{
  "n_layer": 14,
  "d_model": 256,
  "n_experts": 16,
  "experts_per_token": 1,
  "d_expert": 288,
  "d_shared_expert": 0,
  "activation": "swiglu",
  "moe_layers": [0, 1, 2, 3, 4, 5, 6, 7, 8, 9, 10, 11, 12, 13],
  "router_score": "softmax",
  "normalize_top_k": false,
  "routed_scale": 6.05,
  "balance_loss": 0.000112,
  "balance_bias": true,
  "init_std_router": 0.0239,
  "lr_router": 0.000669,
  "vocab_size": 5123,
  "norm": "rmsnorm",
  "norm_eps": 1e-06,
  "tie_embeddings": false,
  "optimizer": "muon_hyperball",
  "lr": 0.00727,
  "beta1": 0.95,
  "batch_tokens": [32768, 65536, 131072],
  "seq_len": 512,
  "train_tokens": 326900000,
  "steps": 5191,
  "dataset": "wikipedia_en"
}
Below are experts of layer 10 (counted from 0) of a mixture-of-experts language model. Rows are named router (the router's row for the expert), gate (a neuron's input weights, with its number), up (a neuron's input weights, with its number), down (a neuron's output weights, with its number) and show model dimensions 0-255. Each number is 128 + 32 x the weight over its row's rms, rounded and kept within 0 to 255. Numbers have three digits each.
After each expert's rows: "raises" lists some tokens whose logits its average output raises strongly, later layers aside. This comes from a sample of Wikipedia text that the model never trained on.

# expert 0
router:095115145117193124131157161114117161165130123124154155178076102098126118117132146083078116140143104098103125066063138096150101064159129096198104107177083084109124117132088146175106150105154137130092094086126156142138157132127063129111113183116127106077085141130086145074126163118125133096087152110150110165156094075152146075129071092154126125120092133135127158135179073138140142129102107156137060142109111107121153094094088126164122110195115111097117142199108132162131139119152140110080140111197117139097109142172138047149094078178135138110170074120168164111143129119090175065184101117112112127056185078209117047139097140137139106084087075120163147120068106162153186140135110108106131101106104142113135135108138102084140122129145175159132102175032125157201114102129106
gate4:151083131078123141148141109115152138117085143076119155184106154178163086163130122094081151139068100092112147163146087092140118136125154073101139152188180103157109148113126118102134090098155069142143118109170097113106148142103118113138103116123134198166136125165108180162176129083113130104061107109117148117116119105104131076155107165136182105154116124116139133139168121146108142097097194093147137117114124179124126106103136177154158113150205140118087128118116177105128111049130152108173126106121101140122143135069127079127080122110121179141164156101170155098139149119113134072081129123091058080091163143176130133093149138165121110098136111137164158169114149173174081196132079138139059086069172146156186166124098111120094189164162181144106070183110077068117077028077158
up4:113118141106130107185110108085130168110079145135148153116125139133121088160107151150103096194165119092137156075111185088146122121119140104096099116132192128116151070130120180141140147088079140184093073167099163153169134098148136080113133081131117173114130141122178108160162100100188174078168129161207136144143121115103120127113128090088127123189117098139194126151145110184138164094102119084085111158145142166148149106092134141149146119087146137169118085132137169098129153072131151093165169028105092169122175123121108080164153178104140051097111137157178123146202060122147130103132123136169068108075126090137141115140171041153154062102161081116076109143125153140097180122094116099130108172173146107030148147120086132145146100127090166130151122153127134156086159154107146
down4:124148153172148159127110134201101139148169094165118150136148114079091174120094089142124181122127167055153132118201127119195169145115162109177090180100103194167100128132138147139168119110104143154117162097122145192178188197140159101170164147146128108116133093092168128107065048169150098159114132124081150112084107139151110133189178110138140098162129103134086122147107092106176155152109143117143088144172182117123084194161101198095110107116118081111115174104086122110140120142140084113111098103103134120115043174098132132090151178102133174144145149172083104139139139132077063121160110171194096081122196075140126124133136140120128114138173089092074157145190136175154129108118142140166110173105166108157118127137184105090095154073115118151132110084144107141171142178125127
raises: " and", "A", "(", "^{", "S", "=="

# expert 10
router:133191086164123133107083162078149119120147144106164113142149148120147109125131075159126116164089127139080180109140153123081079155125130104111166091134188104117109106214138166126126127120164069165187078140109116117124179109187169168125138151143122117142045086145129167114118150122107136188123098131095134106137152127161099080117099145158114121100142102148132150144110154107159105087076110106094188197123190118137153164123158118118204057114153109142124161128146084157072063077166143128101045080114084059121120094157170095223127090131129107141102145177110087087135154085166105114121169160111166146157108114143059107086097154087109135147082134131127184091133108137159144145123125109202072185110191132098129134130098166129149113140122140080169136143104166188150121154138133
gate1:130137167134140110121073135187111118175178107073133087195120167131137120154158096179126138192104137073090147180128129084146134147129135148119145094106115144133092151156123130153090159144160067078161130161120148128134127125100041194121115124115088119139105108090097164089109081099091127119082104053135151140168168150089141104151127114109113097122146175173179079095102129142096138101131160131146095094095113082138079087151161125109181148125097134145183138130125108096134141117082094110094165128139159122142157096066114148176141120097139147088161162158139080091173203105125048113182150105094105120154133155128116112085143146096105136129061108187153145118140100093161137146084057102100097094076125144047058139087082145065140106152124119071109176144100069094183105074120100
up1:080090066116115143136161116078125103166101148106084175073135129077169126165100142070163085111124123100064162115095093130151123113146137136095114085095119140120108140110102164080108186128078150161120112094122171156101171153153128086122142130138142141115175134125138160083140103118118124171084067129100132154081121145111153118143094140132143115190107127115128091095098124171105166101120071138126147165196132069157147156163096132069127114126120135125058114132129139089188094095106129132170154127089089202133138173114112139130132149146148115179102139200066053112186085108164120121195175140118114146129141155103126180186103107105072189087149155160147143162092042169108048133153098180174148127097171160146142122124105193127109196151138156147125117179109120087082117105092081
down1:167102073174144164014094144155188118128141133131087096113149168110109122112137153168117132107142120115112146109132148140075086076105172140135124150211174108111124147168111123134150108156162105180168020174144142137160153124114077100127117100148136158156186104103179091128133156132161132111039161104078188166136089126159146215095121167135193142137101129166094125165152121141107126083143141130127173137153147144050073127079120162137118131139088135145109085148189116192128108151094121119114135164136084115124181122168122138091087175177123141134116087117134205127068121098138113116125175105127147135103140110115095118077130090156138130139105102165131148130156109103124173092133171191133162095218119077106111164135172176140117176152130135166137129129100080187134156149125151
raises: "ant", " of", "ed", "\n", "at", " |"

# expert 4
router:134077132179153152094144059116114131111162162137151166203108090148127104151129112120137103145104062120128137149078107110132119147189106109097134156102062140130087135060070181115114122064183102101079137079125068066128078144167153117142147116158128115135195081143151103089084188149101126130094104150129096166098148127117142114167129111136093135124162142142147093105150132216098090055135115095088094160086128100165102157112070151126116141178143135075168169114101218133146160116131163139121123087122119071143129129106124132082066139131088139082186174103086180164151110101112120132136156115208101080140107122150169151131167106067119132180123130128181098070077053151105135104159135177117132076103108158158142065152105100149085119136119156137137109152151145129157140156110111
gate1:174149128087157137103109109165182105133147179114149056099156124152149112185174134126138095157149182124104144104134116134093143137160172142036100126107147139135122171068092140170100138119114148125130161083103130105132092159120090122175130060108151097088094146162122120146098062107170138091177092095175170072124110130117123099104098114106141157080138208145099161100101122161042134149164130073117160079098157039107147118133093121037101147164127107100167107140084128157095123147099168145117158154162108026172120139092133175124156173116130125109079122121082186127138125114109120076132128168128094148119112162105123104168144126161124130115159101140096148121124086146188056133094150053087104082152157139081137101131121077146096136149130128142152099179170067113110179120146090
up1:110101071133113102145130129126117143114133075150145053114129091142124161131183084139102047141149081178134153135131130196140117075157144060185171094154148109127119167139105067095094140112104198102153099125103044078135206124099141138175106117146111126046098145151125203072106100091107118175143114146123149172167178105119174144132116139180074137116099114095164151119069120076148129145132135153142154147164129084105111107174110088091127100183140125150135129131162142127092192151119135113166141141154158102088147136155144132150136133210110137126081125122123094120124210139091146150122086128067134135141181084144141114189128176101122128127122160145084082042096146126097167142093132140101083100180157193146118160122139128121141192109152125135064118129137088116102088136080158
down1:143083123055148117089166139102157140133197118121150144108206111133145113138106057146106079136093165051107120116108090135197065111174164130101151146092151180091116110096140206084127099097187066171128133145149154141156125097181143160109115095112076182136145110147130113155110134166132139086083096133178138153085093178049136164114137139125128176177192126140179101121131117120168129166140187109077048070070160131140156133160135128122152188141163179141110092180117173152122129130111113133141161074154124122098153147125153174110105120107150168096143161144094194140137144165082128118121162145139151134182141119157156143113121091160119077153170165175096134084083177114095161183143124131083143117178130139133091092113136109173097113126092128085173139096115161154081159137133101
raises: ",", "e", " and"

# expert 3
router:161086102076139094148036089079143109131098128180128160068115120158090153091152115094136095136123138178075138137125139145095144138103157173113130145122129119101118091100104108101069089144108180165129128144122137125091145138087127081181132146162088174125127115111134107132154092168091130188116156168111199155092073077098085195123147101074085088150145104109100053162102115140135132173164166154099115093137099091158090099139136090086143128082102145095163091099098071075155181122056083178162141157078138112139111162161104196166155145121102139173096139120160138110152111128111153155148082129126088127110136075146121096137166104135190073140179148100113168139190181147090122122082100107091125065146169113126154108133150128166118132166089131089099065095171082110142114205123129
gate4:177118216125117093123146150187075121123159086133155163135171099125148172078155164159105123093147086087156110126136076142129126126077158137216103166126122126135126078103107148185083158163211143130139133100121176112128160121102116103146117136140143162155125135139129125100088108113135160119126116128194162192104126091102143074137083118103137040177155118114049138119105172107096172120131079051212089136145140120113099186164064152147162132140156138120146125102109127178104144160117148137103129181108121057212114062142156119157151090125087129105133141091132166142096165125105128122162142145125113128093146065187148119156122147103130099160135147157137141088167113101155155093090143116104084209085120143152189146077124118123136100141050124156148094148191145086096148119148136
up4:157130168124125109093134128145134146164103100146125111124127115148078143111131115138102150090108111073139084100145149139086120123053164141244130184112076088156129111087079133198080118190114155122076098102099141125111184123118115098126156133157146103137144107124085121117097147101106116152105114121154193209094170130130120074114110103147163080133141144119076133182078135148085110145172063080177082110162155173143164131152130162111124101115103162089144149192099156154122123189117150132110141180109131090157149095130157168125185114122090133070168144121119129156145136135172193152216096145117107142066078035167100176147125132150185129138153111099111161158198144150164163074121192134113143191081120143164159169118115119132108147152100124145144084134145124059125113107103104
down4:108138063169121142131176067149094115068120106138110114116093141118075118180158161127149124175129151135129138105179140122093128172127118089074142145111048120135063143109140045115126124150088100155076105113182078109122136082124063082121127117068120134105193118125159131167126115167141121081073079152152148134087110136068141168147178156145112191118115084095136093150088112129142100147119181159086174089128080099141119116102128145126140123172130098147144087149168139156147110174149116094161104089111129133091125104118082217122147164094134116105123141114157101107139074107146098084113089165152134124139158042125146078120113099068169169157149083157195118169132094127103108147149139125109138114162091149167057131169191154167178173186134128172207085132143111101133168088129152
raises: "\n", " The", " In", " This", " It", " However"

# expert 11
router:152075063137141165138165147153123165095073125155121154149175159166120140144120074169100139156147128120142103166167131114106110174114143099157132092073138083130061106169096098151149141175138154114064159175128130145112133138127118144103085138070154174128068148129108125121120084197154135182121147124169094063166119123149123138119039127125148114151136162061087077101148165116103128135149119144126126147181179187120156126091122135154154159127139076147226156140112108100083154141104211110175167084127126140131177051121124097102140086156168080118146074162214103083118117118107067068122174088075159159159159132102176165080109145177143137122087118170168105121138188134132146116096114078080128144135146173113118123112167150114131109128184107125112100140149072099105154111111131
gate0:137133110151135058139131137134072128083158141174124091141147135118137117186165087183115144172115107081096144143132143110038153127151130051202034146160077117128122130095171128089092166110174177139174150139113132152172106147114087141110135121196084071088101079142155149112152131115158101170144050082080052086141117187114108167076125168130089121120124158181132113078128159166142093071159088182158089131121142124127174131155185165128153117142113152148109172141136114122129143089140122152143111117101162113144169174184191112113096167109172089093165155121138086094115135099151124091093125147158173124103174132077156130160145161117111142063112122187133164128084136144103107108146154114128143108133109101118121108148176120135106122228136161098169155157130186100144145109185123
up0:136113118138139156125124136133132150122104179133113126162143134158151117127184171138118110114078120160154146129085124208143125109128131179117193151111164137046104045122057136111086144201147137162105089128172107156189129170076065138158143099084115153166086184149163128153146106165111136105133126094191145106139130132163103132157118132119065085147123126121070149139090084138157177071094252062128130115124088147116126122101154153123056120111137155105183081128118062086149109123130130114131091155133128170067044112118111090128130092159154138158124131115119170192186102143125122136081153144136118133128112178128117119146127103135156100198119129119115129174086106073129107111054137161120082107142158089137140106049097161071127168078113134170135165139153156083147151137118127
down0:152126116144105138143121161119100162171139064107131139147105143156144121101164029117145147143177042151133189134176128105122168137111071108090171073101092084103104148165154127147140096132151130124118090107108142146145099142121159114129112124152158128098124141146111083181200133155124127121026101157118110203104155111149130130143130140157107141179136187132088143102086078136210064042106150131140146130131088096151118124098162089113175149153107080085058173099153153176137138080096142142144094094072130062185193075124129091115133148130142078135107149107097108136124152078095122113151108159089152135095101106130127169155099123092150189116100149191161135113135128143161051151121115109094147152200136114176133147154154149094118149123176150181126132098053077100136120141104140
raises: "om", "od", "or", ","